Weights of a small mixture-of-experts language model, trained from scratch on English Wikipedia.
Experts: 32 experts in each of 11 layers, 192 SwiGLU neurons an expert, 2 picks a token, a sigmoid router.
Below are experts of layer 2 (counted from 0) of a mixture-of-experts language model. Rows are named gate (a neuron's input weights, with its number), up (a neuron's input weights, with its number) and show model dimensions 0-159. Each number is 200 + 40 x the weight over its row's rms, rounded and kept within 0 to 999.
Before each expert's rows: "gets" lists some tokens that make up at least twice as much of what it gets as of all text. This comes from a sample of Wikipedia text that the model never trained on. Tokens count by the router's weight.

# expert 0
gets: " was", " as", " is", " that", " he", " were"
gate1,160,205,218,191,234,157,203,263,234,182,144,201,264,196,202,167,187,257,201,200,225,255,182,211,152,123,206,206,173,278,181,211,268,232,183,210,218,169,203,94,131,127,234,246,194,169,229,253,183,196,211,241,181,217,183,221,238,228,193,227,240,185,248,139,224,242,230,239,282,143,251,280,163,194,212,210,241,232,228,216,197,184,204,216,236,203,199,256,227,177,158,189,134,178,153,187,262,264,199,205,224,214,129,172,224,230,188,51,260,183,274,177,248,125,269,154,222,214,174,214,257,238,147,211,251,126,205,178,166,159,207,233,219,161,235,227,200,140,216,173,203,210,175,195,151,106,190,171,226,253,158,159,217,190,237,235,161,227,210,224
up1,184,194,211,132,281,235,198,213,241,159,225,189,181,227,174,179,236,228,189,213,237,179,205,114,203,224,190,195,151,149,182,252,143,203,236,126,189,174,213,158,204,232,201,254,148,188,227,185,243,179,201,151,225,270,236,217,217,187,150,214,179,181,270,186,208,191,226,193,172,152,228,193,209,118,214,244,220,225,233,193,134,241,192,139,161,165,171,104,174,169,179,184,126,231,141,62,167,205,217,238,133,231,163,241,159,159,212,173,167,150,183,157,248,229,181,182,195,189,128,192,212,144,208,167,181,202,232,169,165,270,216,131,282,185,228,217,163,210,127,194,202,195,199,255,140,199,213,194,121,205,212,214,227,74,265,241,147,235,162,185
gate2,144,205,240,189,225,216,224,208,178,237,150,176,170,177,175,198,238,176,219,161,249,186,247,186,161,208,222,67,209,191,134,179,226,245,209,189,142,200,237,84,113,187,244,137,186,184,215,200,204,145,130,200,196,217,158,217,170,172,186,225,182,183,199,155,280,180,238,177,210,203,170,203,233,175,230,178,190,191,236,195,199,239,213,201,207,143,204,205,220,179,185,230,247,226,114,145,220,130,204,144,262,216,176,192,221,221,268,207,199,98,219,173,222,136,158,152,165,255,208,215,155,312,135,244,251,199,260,244,149,170,150,228,190,219,233,114,188,200,176,209,206,164,243,268,190,255,247,171,277,197,204,192,173,198,216,127,116,183,179,182
up2,109,223,198,159,229,198,158,217,194,158,204,211,204,199,220,247,221,173,194,241,214,201,246,247,172,188,214,237,211,136,144,213,187,225,137,274,163,242,164,256,205,160,255,230,254,198,176,267,186,215,146,217,182,173,217,210,242,155,168,248,252,205,187,185,191,228,213,216,222,95,177,94,134,239,240,134,159,196,106,212,188,218,234,179,252,238,214,198,204,211,210,213,282,148,220,195,254,211,199,211,262,293,162,206,173,186,256,255,232,177,223,173,167,223,246,203,229,161,160,136,231,144,209,263,196,201,215,185,157,164,321,230,149,144,169,211,248,210,255,174,229,220,158,251,181,196,250,253,176,184,205,195,250,217,159,197,163,299,207,261
gate3,240,156,206,195,211,224,190,247,189,204,183,236,228,228,207,228,226,182,260,175,237,229,228,265,257,146,153,283,207,202,248,199,250,220,180,148,215,207,200,156,146,139,186,171,210,173,197,125,176,230,234,202,194,207,90,214,180,238,186,225,259,231,208,206,267,210,191,184,257,258,255,216,175,173,206,171,209,245,339,131,153,220,168,237,226,165,239,257,227,200,159,210,246,155,247,285,222,151,206,202,295,192,215,217,221,273,174,192,257,219,207,124,186,208,149,275,159,220,236,204,185,166,222,168,199,179,207,220,222,112,176,233,200,152,219,186,221,260,237,130,159,267,202,201,274,216,218,246,201,284,199,269,215,218,157,189,230,199,194,253
up3,280,178,153,282,272,244,210,255,196,242,210,204,163,253,227,206,167,246,180,236,167,192,203,203,163,231,214,179,260,150,242,174,213,152,206,250,211,197,205,168,212,240,232,113,184,207,165,119,260,249,186,144,248,215,160,174,155,212,237,153,227,178,240,200,258,202,184,228,162,261,150,197,232,175,151,280,173,213,177,274,292,185,160,156,124,271,95,187,238,211,108,220,185,112,177,234,171,201,212,203,192,175,202,202,164,184,291,231,231,146,178,207,190,112,221,240,166,194,250,239,190,148,208,245,152,133,226,240,168,179,172,205,207,145,254,159,126,157,168,243,181,222,216,195,216,196,235,210,197,171,232,198,223,173,199,226,224,224,200,172
gate4,138,174,202,252,181,147,158,184,210,168,245,188,175,202,197,234,202,274,163,231,133,202,244,198,209,280,174,202,201,204,256,262,208,266,142,206,175,125,224,134,190,108,202,192,252,229,131,208,219,227,138,229,204,170,230,197,177,214,218,247,227,171,185,196,107,160,205,250,236,132,208,256,166,242,245,210,223,169,188,247,211,163,229,213,214,216,205,178,204,218,120,216,234,246,226,221,158,236,247,214,205,221,207,212,230,118,199,109,207,216,233,187,204,254,244,257,174,121,210,184,217,199,208,155,151,181,110,194,263,192,267,247,290,213,200,228,294,198,224,158,213,183,223,274,167,173,180,183,275,166,202,154,201,199,207,100,200,261,221,224
up4,195,238,101,193,173,219,228,197,148,268,166,131,205,184,239,230,188,257,176,241,201,190,171,199,232,158,243,224,229,196,166,221,233,191,210,95,191,243,192,153,164,158,188,191,206,197,153,245,187,202,105,172,211,200,220,195,273,194,178,199,235,139,158,274,132,223,181,196,191,245,206,218,192,185,210,182,221,158,135,75,181,200,190,128,241,218,108,167,171,221,158,272,244,200,231,238,184,147,249,195,180,212,169,162,133,157,206,196,196,239,239,180,171,239,285,163,163,248,220,209,222,175,245,102,192,239,228,194,163,243,162,162,159,224,172,180,204,251,131,240,211,156,204,274,228,110,151,219,237,215,176,151,185,164,245,216,207,231,255,211
gate5,185,202,192,206,202,170,142,286,218,168,188,161,200,196,307,201,231,223,252,236,284,200,169,235,188,195,226,221,206,109,153,146,178,242,229,247,224,220,243,191,178,122,191,162,211,206,259,127,232,256,218,130,279,261,175,250,137,204,224,230,211,188,166,151,210,235,289,204,99,250,188,119,215,236,204,178,215,210,243,149,164,180,192,234,140,183,174,156,231,253,191,197,168,212,193,227,203,160,223,192,190,216,199,227,219,201,135,233,180,129,146,258,202,134,232,180,129,145,266,154,232,224,139,210,237,202,215,168,185,194,232,157,145,259,236,240,170,143,188,143,158,224,228,186,228,217,177,212,211,163,247,197,197,213,162,197,175,138,142,131
up5,148,234,183,202,231,184,221,217,204,213,236,158,221,174,140,232,164,174,146,229,181,145,257,241,163,222,175,217,194,248,218,214,225,289,205,311,234,211,244,201,271,177,230,250,182,190,253,221,213,162,240,198,196,254,202,287,208,204,194,219,265,202,185,144,238,250,170,270,188,179,236,180,269,181,184,193,230,247,177,188,208,168,219,158,228,217,189,222,179,192,279,238,161,259,252,262,194,219,180,219,254,218,242,161,205,242,144,180,212,164,120,206,248,196,268,244,163,162,213,230,220,180,223,229,202,202,269,155,227,175,213,222,143,156,204,263,198,160,200,350,219,250,129,173,248,194,218,282,152,223,201,177,257,192,257,291,213,172,167,173
gate6,236,221,219,228,208,198,251,253,226,155,250,282,142,188,156,167,202,202,147,186,177,224,199,195,203,222,211,191,211,251,208,211,210,176,229,164,152,210,195,119,310,140,223,146,176,115,219,152,218,245,227,228,160,171,155,213,158,128,149,175,210,228,118,235,212,243,247,230,242,209,184,228,212,204,230,231,203,142,240,157,146,217,115,204,178,191,170,170,157,174,134,209,238,144,233,265,212,257,189,226,239,196,189,215,183,154,134,247,185,208,196,235,208,216,141,199,156,294,266,193,224,226,201,275,181,222,215,227,147,174,267,210,226,249,200,157,185,232,267,261,224,210,146,145,187,217,161,146,228,223,197,280,273,217,198,189,158,308,196,175
up6,154,183,186,148,199,197,255,276,220,193,122,238,296,163,126,174,112,171,154,238,175,176,160,208,197,152,215,160,204,148,248,221,184,232,188,270,201,253,190,272,218,133,160,184,246,194,183,195,253,186,199,190,174,139,130,265,195,245,173,191,246,152,189,108,218,137,198,218,222,104,231,197,173,235,262,180,148,224,219,211,172,181,267,203,215,186,223,211,220,205,186,180,192,196,223,220,283,174,197,202,202,184,264,250,147,234,225,220,157,204,185,204,203,197,226,243,164,197,266,191,125,219,133,186,173,160,248,121,203,193,184,222,174,216,214,149,205,199,251,167,130,192,126,160,172,256,234,199,228,200,256,86,147,239,150,169,232,191,193,212
gate7,179,113,204,165,177,203,169,272,164,201,229,151,262,140,124,236,203,138,185,108,288,221,220,175,228,175,205,206,282,235,213,189,206,204,70,182,189,217,171,158,179,140,230,222,176,198,204,217,239,218,207,186,168,300,204,149,204,205,269,235,203,163,240,135,280,173,195,223,212,163,195,183,169,215,216,136,188,224,195,144,182,228,250,184,198,201,203,236,192,281,223,229,201,238,179,166,227,172,220,231,202,229,181,249,175,193,205,192,205,149,207,196,229,270,224,204,167,186,133,140,232,232,193,192,195,208,199,135,114,189,158,156,246,154,186,240,155,224,149,99,232,243,233,256,198,244,189,175,156,260,186,226,145,135,196,214,119,199,206,135
up7,172,166,205,180,181,239,263,143,208,161,200,214,187,220,223,171,226,194,262,169,172,211,263,242,257,149,227,269,221,133,202,225,194,208,180,139,200,216,170,164,219,266,169,213,215,234,216,176,159,132,159,233,152,208,194,130,168,185,151,222,192,243,152,309,183,195,202,205,230,231,199,122,197,190,85,173,217,173,203,259,240,178,281,197,190,177,277,185,150,187,256,175,222,198,141,249,176,142,259,170,271,192,183,216,276,230,174,193,213,213,215,225,197,226,184,176,239,208,193,266,201,239,198,116,126,184,264,231,213,182,347,220,151,205,165,154,259,280,223,197,171,172,139,164,209,211,197,229,177,173,216,196,220,235,186,155,158,217,220,243
gate8,187,123,223,260,181,134,239,174,206,247,221,283,174,214,223,327,194,203,155,181,181,177,215,157,253,236,220,228,149,171,224,117,217,234,152,161,199,244,228,224,245,267,201,220,220,201,174,223,175,258,151,183,229,144,172,200,129,177,157,232,164,179,159,244,124,178,139,196,166,98,160,147,154,234,260,189,175,132,125,181,146,206,197,171,186,208,181,169,160,183,147,213,269,227,259,164,256,221,212,206,202,172,229,136,215,152,165,150,146,164,144,178,185,208,235,233,179,133,222,273,162,220,162,234,135,183,246,213,175,192,271,235,239,240,259,215,214,223,194,209,182,213,174,127,200,221,183,161,215,172,169,188,216,187,240,174,239,222,246,149
up8,189,178,187,216,122,206,227,193,243,175,153,223,258,214,195,281,190,174,195,169,193,229,196,182,194,257,119,159,214,130,192,201,223,242,195,230,292,193,232,253,210,236,148,200,237,200,179,205,268,222,226,246,250,188,212,264,245,229,181,227,253,184,169,210,167,169,197,247,182,139,102,171,184,191,212,152,170,164,171,153,220,205,197,130,268,230,158,187,188,276,143,195,198,115,206,185,302,158,219,166,219,194,175,143,173,211,220,170,162,185,139,222,177,306,290,138,217,232,153,208,204,234,189,110,248,219,197,182,244,242,200,177,184,166,187,253,256,204,205,167,173,195,230,295,230,282,174,248,216,183,195,208,257,208,212,141,253,173,244,202
gate9,198,151,206,213,196,101,234,228,197,156,212,232,211,201,167,148,237,103,175,221,202,215,218,204,296,204,187,173,218,142,198,147,152,160,204,228,193,159,210,174,222,175,280,188,214,237,201,107,186,259,198,221,193,219,216,144,150,236,302,247,149,149,238,209,160,294,218,230,231,168,172,220,196,252,221,272,199,251,255,103,214,213,205,203,136,206,168,202,140,199,162,183,240,217,208,163,122,164,246,192,245,239,198,204,239,223,122,175,175,169,166,195,232,226,113,232,179,229,144,214,252,249,150,151,206,191,239,258,190,166,224,156,188,148,221,155,249,227,232,174,147,172,178,266,208,137,182,231,234,160,169,223,204,166,233,163,190,265,212,250
up9,156,192,265,159,224,211,195,174,196,186,165,205,173,169,212,222,181,232,186,180,220,198,176,211,92,143,250,236,208,233,201,217,240,261,154,225,230,243,204,241,228,151,215,187,169,171,232,213,267,185,245,273,202,221,135,271,275,194,127,259,180,265,198,193,239,110,199,206,184,212,186,243,231,231,148,135,222,133,149,225,228,240,270,197,231,221,210,188,215,158,123,205,197,165,243,195,251,275,151,206,212,192,129,212,164,184,197,122,151,193,194,168,194,194,240,198,130,211,186,175,240,219,241,182,136,136,166,161,215,226,134,174,176,261,129,195,136,168,230,150,183,142,134,163,157,255,229,223,136,193,226,155,242,173,241,271,178,183,255,236
gate10,224,196,218,214,204,150,147,249,248,183,187,257,158,212,278,208,212,188,207,231,205,229,183,179,161,226,288,256,271,193,251,179,176,201,203,157,127,207,225,202,184,154,201,205,292,124,165,129,139,202,169,222,258,231,165,158,222,202,288,293,188,237,128,186,236,256,252,154,149,192,224,200,153,211,192,171,222,233,253,110,208,199,219,238,122,170,183,152,214,251,196,235,205,178,247,275,233,239,235,184,199,173,268,196,229,194,183,213,228,242,179,165,211,232,148,223,179,141,175,130,230,124,178,233,143,262,142,238,142,199,290,221,203,232,174,158,227,185,161,253,223,198,222,188,229,252,200,149,193,178,137,251,260,200,200,238,203,187,194,182
up10,175,122,229,196,236,302,253,136,167,186,186,163,232,211,256,166,156,174,261,217,187,192,213,162,209,197,99,184,190,126,210,210,208,187,221,259,215,168,164,187,176,260,253,204,218,232,175,215,213,187,237,169,184,168,218,160,282,222,181,131,218,171,268,222,217,155,193,217,220,125,192,219,185,168,208,290,255,193,183,219,144,226,231,192,266,271,200,199,234,223,234,245,142,168,168,170,283,180,135,239,242,213,160,230,180,229,208,255,201,97,175,155,173,134,212,218,190,214,275,117,152,208,203,171,170,168,266,118,199,231,193,222,241,118,190,167,218,198,217,203,201,159,161,191,180,133,221,192,240,238,198,198,147,212,194,222,160,274,150,148
gate11,188,134,244,128,188,193,182,243,181,250,192,236,240,230,205,156,248,189,173,248,250,237,221,140,229,124,170,204,217,242,250,272,286,194,133,249,207,238,249,200,242,223,181,187,204,216,233,244,261,170,253,223,210,184,321,163,191,220,174,189,170,187,193,225,165,209,200,216,248,187,196,225,219,299,233,203,178,237,173,237,197,151,175,217,153,207,143,130,203,128,189,230,203,186,173,202,238,237,238,287,148,191,228,209,215,208,221,144,190,234,226,162,225,192,295,174,167,133,146,245,245,249,237,145,216,143,258,184,171,185,267,159,255,293,170,210,170,229,187,250,223,224,153,216,215,189,178,162,106,153,225,240,194,213,211,246,169,141,194,186
up11,210,222,86,233,152,200,132,228,148,158,123,199,215,215,214,263,166,242,179,227,195,230,234,227,200,187,239,200,258,199,210,155,284,262,172,202,201,210,241,232,208,158,187,225,167,134,159,216,180,207,232,114,201,147,220,273,178,217,147,280,195,199,145,219,222,256,224,273,145,228,181,146,188,146,235,193,149,148,259,233,274,161,185,170,276,177,176,211,281,192,227,257,226,235,170,216,166,193,223,228,192,145,183,237,263,224,185,194,193,175,191,167,220,218,219,152,189,158,214,209,192,247,179,237,261,136,111,297,208,157,157,206,166,182,162,203,266,154,192,196,219,118,189,225,237,237,174,252,227,205,237,205,194,271,215,195,250,141,205,213
gate12,165,179,171,227,179,159,138,258,223,239,205,217,204,157,232,197,219,253,207,244,165,214,270,219,248,137,253,306,224,209,181,177,182,247,195,201,100,195,233,280,188,157,150,210,179,171,164,205,188,170,156,226,246,233,205,196,209,228,223,204,198,163,192,211,277,241,199,197,210,145,260,235,212,164,204,134,141,161,246,218,215,173,201,163,177,261,112,240,183,145,187,235,253,240,175,208,171,237,170,257,172,176,200,178,302,256,196,193,234,189,195,207,255,283,239,246,143,245,229,181,207,224,161,190,232,248,281,162,250,181,153,230,241,240,204,195,237,197,222,155,131,203,297,262,268,210,177,192,214,203,255,216,238,222,217,243,236,133,227,276
up12,174,165,257,169,165,198,99,207,264,157,156,208,179,196,261,180,203,204,208,204,228,168,229,203,207,141,241,156,220,206,216,176,196,274,168,201,236,136,134,133,118,143,194,193,153,182,173,149,228,216,219,240,195,185,199,211,185,255,300,221,215,242,227,234,241,241,175,172,198,178,148,230,176,230,190,195,234,205,194,249,235,200,262,203,155,251,142,139,251,210,179,175,174,174,234,143,151,199,267,259,241,241,228,161,226,256,247,233,214,268,244,196,156,244,169,141,202,138,183,151,239,261,189,191,204,293,212,236,123,216,167,157,242,196,259,162,205,164,212,192,244,117,265,220,165,195,204,194,311,227,231,191,243,173,175,179,208,143,166,244
gate13,241,175,115,236,192,207,196,217,196,169,117,196,243,172,149,216,192,301,190,186,123,263,222,186,213,246,189,188,247,195,185,190,202,186,134,188,280,204,207,207,142,355,279,207,183,165,180,203,141,157,160,163,210,170,222,191,202,199,241,263,123,139,122,141,209,198,200,217,175,225,182,212,244,241,166,128,187,232,186,143,257,195,239,197,143,142,254,199,163,157,251,227,213,200,266,243,209,206,224,209,239,130,205,195,232,161,208,180,241,162,166,154,240,204,220,177,186,171,210,193,212,76,221,252,202,196,237,192,196,186,210,170,145,243,190,230,158,124,221,230,240,242,279,199,253,234,217,197,214,210,229,128,242,188,198,223,225,208,200,187
up13,267,232,207,203,220,280,232,204,200,198,137,202,190,217,111,208,162,253,218,197,161,198,162,185,172,250,199,239,212,163,200,227,220,217,128,76,222,195,200,242,158,321,236,235,231,264,151,152,176,205,176,194,145,151,208,242,146,221,138,164,174,154,155,189,203,83,222,210,217,123,172,256,242,222,130,188,166,257,192,179,195,235,199,224,186,186,268,213,174,147,220,175,245,202,237,201,283,126,242,180,199,124,204,228,151,177,185,169,220,126,192,145,198,220,154,206,207,260,210,234,158,198,235,237,188,176,268,188,211,174,166,210,241,164,144,225,176,179,206,211,222,268,192,156,133,207,223,229,261,266,214,226,198,177,225,199,256,240,179,192
gate14,199,148,208,225,195,226,162,172,146,198,198,256,211,196,230,177,169,190,176,184,289,301,250,216,148,197,275,233,189,210,148,167,231,230,161,210,269,151,247,229,274,214,129,186,215,231,198,195,167,209,168,293,175,206,194,230,185,175,262,236,201,144,249,218,212,186,185,228,204,170,264,212,271,158,234,141,221,233,134,192,227,150,223,190,206,160,167,134,243,172,90,243,211,173,212,222,234,217,207,195,230,182,207,238,184,166,249,283,190,185,216,237,228,199,277,186,213,205,197,284,282,272,202,160,216,230,250,212,228,209,200,193,268,214,208,186,162,242,218,274,256,237,106,291,196,157,203,211,190,269,171,220,204,244,179,179,207,156,228,136
up14,200,222,175,185,279,177,266,267,220,174,176,164,212,149,184,198,225,198,261,108,163,218,183,164,282,203,137,201,262,235,212,212,146,180,200,168,195,203,262,105,168,141,237,244,183,166,189,173,292,237,228,171,197,166,182,202,196,136,189,270,153,214,247,186,270,219,231,253,152,215,173,192,180,146,179,232,186,208,225,182,205,231,246,132,242,182,235,243,224,233,235,209,166,163,212,207,161,156,191,148,140,194,165,201,115,248,206,193,246,233,151,141,223,164,208,155,223,274,229,198,200,166,102,266,216,180,236,213,216,270,126,218,191,193,147,235,255,174,190,187,182,219,193,147,243,305,228,157,171,175,157,135,202,247,237,164,231,206,174,194
gate15,285,201,270,219,173,182,174,190,159,141,201,141,202,230,229,231,195,199,250,128,182,214,180,224,218,224,233,161,245,135,207,126,183,209,236,237,153,213,225,255,144,208,263,216,146,237,225,136,192,204,210,175,264,276,193,214,140,246,246,172,227,216,167,194,196,191,239,165,169,239,179,213,190,212,249,163,156,251,159,144,194,112,216,168,183,197,170,165,137,175,181,236,222,197,168,241,273,237,152,169,249,212,148,130,220,200,209,216,174,200,201,188,257,140,216,299,216,142,167,237,176,213,190,225,198,142,196,230,268,173,198,212,193,239,211,79,190,257,161,219,218,225,188,186,212,174,290,240,214,269,103,177,251,181,234,280,236,150,179,193
up15,249,209,203,288,273,133,205,279,202,101,193,172,221,137,236,213,170,192,142,115,169,202,181,193,206,176,188,175,194,199,223,150,143,192,230,198,149,180,169,261,197,268,196,241,196,191,169,100,234,208,228,211,266,173,226,192,219,241,99,109,196,172,217,180,214,197,227,148,157,248,179,186,213,184,306,231,128,162,182,288,162,172,145,282,173,223,186,183,192,215,200,296,179,214,216,203,271,236,175,182,198,233,196,132,219,184,248,215,254,179,240,179,148,212,179,246,161,169,203,220,227,230,178,211,209,160,207,173,236,223,142,129,175,237,237,179,195,234,172,202,252,212,158,201,226,237,241,178,158,199,117,127,239,210,187,212,194,214,210,232
gate16,208,268,151,183,187,246,158,227,243,185,199,151,178,195,287,146,201,221,237,147,235,133,179,163,174,209,193,141,139,155,215,195,222,248,192,143,221,69,255,154,211,220,163,148,166,212,194,178,271,177,184,193,149,228,169,270,177,234,243,243,258,211,176,137,257,208,251,212,216,188,235,213,223,212,185,226,215,214,206,164,111,171,180,204,154,118,210,264,130,178,292,159,202,264,191,157,187,187,134,202,141,207,191,206,149,229,218,157,200,230,240,200,268,278,176,238,227,183,269,241,232,227,240,185,225,182,223,203,146,233,154,161,157,156,192,229,274,168,179,287,201,194,192,166,173,192,129,189,179,144,221,199,223,181,218,163,182,212,135,187
up16,250,276,210,201,199,193,168,171,204,188,208,246,123,164,205,207,204,263,157,194,183,167,262,208,151,116,281,279,192,198,193,211,257,164,180,227,177,199,211,148,179,198,194,234,282,189,224,228,251,193,209,287,168,253,59,167,203,220,210,148,180,156,226,138,232,234,251,188,165,162,243,208,238,235,212,241,165,212,178,240,122,202,217,215,176,204,148,260,176,112,185,202,179,164,174,169,228,265,250,178,154,173,176,207,126,235,154,112,244,247,231,159,209,150,208,220,185,166,232,149,193,251,247,239,167,213,182,214,200,216,242,248,232,225,200,216,227,162,163,209,191,244,246,204,164,166,141,192,158,159,260,165,254,207,174,282,185,213,230,132
gate17,128,134,102,141,189,260,236,162,245,221,183,172,158,253,132,212,159,221,194,172,161,214,233,142,193,150,209,242,239,211,236,199,193,259,236,235,179,246,235,261,127,109,189,204,179,213,226,245,253,212,236,164,201,143,218,186,194,187,152,252,184,271,196,238,293,195,184,205,235,221,255,187,155,259,151,169,178,180,260,219,235,155,192,220,174,203,247,178,235,161,231,202,241,153,148,229,203,193,161,189,195,189,237,239,155,170,246,132,261,201,174,242,196,195,212,160,113,182,247,217,234,188,145,143,186,248,200,167,205,224,233,254,231,244,170,177,292,274,167,133,180,151,224,208,172,263,256,196,201,198,131,248,197,183,202,164,204,169,280,213
up17,221,266,156,117,209,216,239,187,215,275,230,235,292,235,193,193,207,228,198,296,231,129,160,194,179,202,231,176,225,291,213,183,195,164,188,160,173,213,200,185,225,161,246,274,238,295,189,197,180,176,190,174,266,189,192,243,216,239,154,259,222,185,212,169,161,194,198,162,217,232,219,257,208,206,142,219,267,189,144,233,210,239,172,205,198,244,271,261,162,170,166,211,192,220,197,177,156,153,148,243,191,196,207,216,211,224,164,131,273,191,207,222,254,184,205,156,173,201,146,162,196,196,133,116,173,233,195,224,193,277,275,200,200,231,187,239,209,206,171,143,242,293,224,222,271,199,226,212,158,192,149,123,251,107,148,257,175,161,202,240
gate18,251,225,198,164,183,246,238,182,221,192,132,176,196,263,252,182,155,246,196,201,134,133,181,221,170,130,140,137,154,105,160,165,190,198,181,186,214,217,185,233,154,147,271,116,220,225,209,136,209,197,204,209,272,249,211,191,188,166,160,248,127,155,190,228,189,202,203,332,218,259,210,159,170,223,144,295,186,173,239,231,238,222,236,211,273,157,189,231,232,185,181,178,227,230,245,207,136,241,233,220,219,215,130,174,192,219,175,178,221,226,193,160,167,248,229,187,186,173,232,152,253,155,232,274,178,203,247,185,219,191,164,223,170,176,138,145,216,267,168,233,162,227,249,186,220,160,118,142,206,206,152,243,180,212,196,214,137,196,197,125
up18,128,189,220,142,157,173,265,207,253,238,220,208,191,175,202,219,222,184,123,117,249,223,170,199,187,165,273,212,192,107,210,177,228,271,178,203,155,290,172,199,143,202,194,148,206,278,177,245,255,157,124,243,197,195,218,178,257,193,269,146,121,198,211,198,267,197,210,146,145,190,266,182,160,238,222,220,197,127,157,170,191,166,209,255,237,134,181,202,107,173,222,208,213,250,158,134,157,175,275,242,157,179,167,145,261,254,194,236,189,154,183,234,181,180,245,150,186,248,250,111,170,228,163,123,211,191,248,270,247,206,183,164,204,219,201,222,175,170,205,204,184,238,199,213,193,224,187,145,176,194,181,195,170,201,215,190,145,187,199,158
gate19,170,184,274,250,256,275,258,143,113,155,165,209,166,231,182,164,207,207,241,154,202,247,183,241,189,186,226,149,263,224,262,173,240,210,177,257,180,182,236,279,166,203,231,214,169,240,248,253,240,183,286,225,190,208,223,182,252,189,174,202,234,199,162,192,191,257,135,280,219,226,230,232,144,187,278,252,213,195,221,243,198,199,178,215,188,208,176,219,197,133,262,278,160,174,173,175,292,171,163,136,209,183,205,204,137,275,172,169,163,220,195,214,188,192,151,218,194,169,162,174,257,176,238,191,72,146,247,122,218,230,228,222,191,168,195,215,175,206,200,255,205,141,164,219,204,295,204,227,116,200,152,235,194,242,205,207,205,169,217,197
up19,184,234,175,199,240,192,264,240,138,202,219,241,218,183,265,280,177,291,248,195,202,171,197,239,210,179,163,197,272,212,211,161,237,190,207,208,202,253,230,138,204,186,230,204,161,104,203,169,201,246,192,216,190,195,252,197,214,221,225,173,160,248,215,231,94,200,265,294,229,177,218,241,175,208,162,223,166,108,202,101,196,211,231,282,237,148,219,175,180,265,169,241,262,208,233,188,238,199,223,143,104,227,227,200,194,149,196,183,166,212,202,204,186,237,279,218,223,247,174,195,206,193,157,203,200,173,252,230,186,138,128,187,141,255,232,194,164,190,175,247,148,153,162,275,117,220,254,186,162,179,148,256,137,246,172,191,188,194,177,178
gate20,234,225,153,146,196,169,99,214,237,229,200,196,195,246,219,228,187,219,193,165,233,198,161,226,259,168,225,121,253,214,253,225,248,157,208,188,192,224,197,162,152,212,233,170,193,162,167,173,277,199,147,222,217,224,221,225,244,210,162,158,247,267,181,156,221,136,235,176,210,219,220,193,168,240,200,209,150,228,188,205,116,180,207,193,266,175,103,251,130,238,258,250,156,252,269,227,170,247,189,187,170,227,179,187,246,209,207,253,184,160,182,222,221,214,199,152,156,100,194,165,176,193,203,261,233,193,209,137,150,162,218,237,225,238,130,236,161,293,194,152,132,226,186,226,317,185,222,169,211,152,242,204,208,181,152,230,226,153,308,207
up20,156,179,196,274,215,173,158,258,263,138,144,185,156,177,263,180,210,178,133,211,157,143,208,235,199,145,257,195,146,187,256,202,191,285,167,167,275,186,175,214,119,203,134,247,243,141,180,165,192,202,196,170,223,193,205,169,204,207,195,224,207,268,167,212,186,274,241,133,239,255,270,190,183,235,192,218,200,147,152,233,220,193,212,238,233,197,173,164,204,285,221,211,230,252,184,234,239,241,268,253,160,248,228,169,254,130,139,239,166,160,210,172,283,187,125,187,202,147,201,206,204,240,237,180,252,173,209,232,277,204,211,162,247,203,148,245,238,195,178,241,165,189,140,173,190,145,193,149,252,231,176,173,232,224,186,280,140,146,222,235
gate21,272,170,218,242,152,203,218,202,192,112,116,232,203,179,181,160,201,248,209,154,187,185,217,220,226,101,266,272,179,218,210,138,182,218,173,137,295,302,177,236,166,168,184,215,203,272,166,217,202,267,177,194,164,232,256,144,124,231,253,231,192,189,242,182,183,113,242,194,191,130,174,187,292,157,231,186,166,213,227,143,189,212,197,259,184,201,221,143,214,212,197,177,218,147,312,233,213,201,211,280,198,237,227,275,225,218,204,179,231,174,223,167,260,161,169,205,218,146,237,193,193,174,213,210,217,236,171,222,222,195,153,243,159,236,162,155,193,212,168,204,183,234,193,158,192,213,140,328,216,212,223,244,208,169,180,186,206,162,180,180
up21,179,245,230,199,180,292,181,195,205,212,229,252,232,202,102,228,154,260,258,248,150,253,174,222,193,211,240,242,163,177,194,140,219,171,190,188,130,154,189,180,158,250,150,249,207,212,230,238,205,135,156,310,155,191,211,130,154,256,208,159,185,169,228,142,201,188,203,228,193,157,183,164,157,230,244,231,245,173,226,221,192,221,162,144,124,207,245,220,168,179,155,265,177,225,125,168,237,217,242,197,253,119,231,195,204,203,167,235,232,204,266,220,159,266,141,252,220,186,211,292,240,97,187,222,253,229,164,189,162,231,261,222,190,220,162,203,262,231,174,183,263,133,156,253,196,216,230,160,227,232,246,176,241,171,207,221,217,193,173,192
gate22,217,261,269,197,241,187,206,168,121,214,248,185,273,163,190,144,217,276,180,158,224,203,230,210,253,177,191,158,239,208,153,184,215,202,223,236,258,231,216,217,175,199,238,208,174,187,252,141,223,247,248,187,210,116,218,211,174,207,257,217,256,135,253,136,242,198,171,167,212,253,178,281,146,209,217,172,195,248,185,303,185,153,231,260,235,167,206,104,203,140,253,207,198,113,164,208,186,169,192,124,208,228,123,244,212,284,198,196,191,263,205,162,233,163,283,151,203,273,225,215,219,224,188,155,193,217,252,150,259,184,138,192,223,251,198,198,232,179,179,209,240,215,170,259,212,203,201,178,246,235,213,164,213,268,159,160,187,204,191,122
up22,230,90,229,140,246,200,165,147,229,184,176,201,169,215,174,156,213,272,185,177,185,184,191,187,263,200,209,209,182,115,237,186,186,200,251,178,188,230,238,265,213,160,185,120,214,150,229,230,233,248,167,254,152,262,265,212,146,181,215,232,207,231,210,247,212,191,228,181,192,198,193,196,184,152,154,186,243,181,165,191,172,198,206,231,229,244,85,200,211,229,232,307,190,235,281,199,165,189,174,129,169,243,255,129,201,207,184,251,165,265,87,161,216,221,155,227,185,205,233,240,186,206,181,171,196,221,159,223,197,220,158,184,215,280,152,178,198,233,226,284,249,202,195,212,163,256,230,206,200,179,233,172,107,182,225,302,268,221,228,165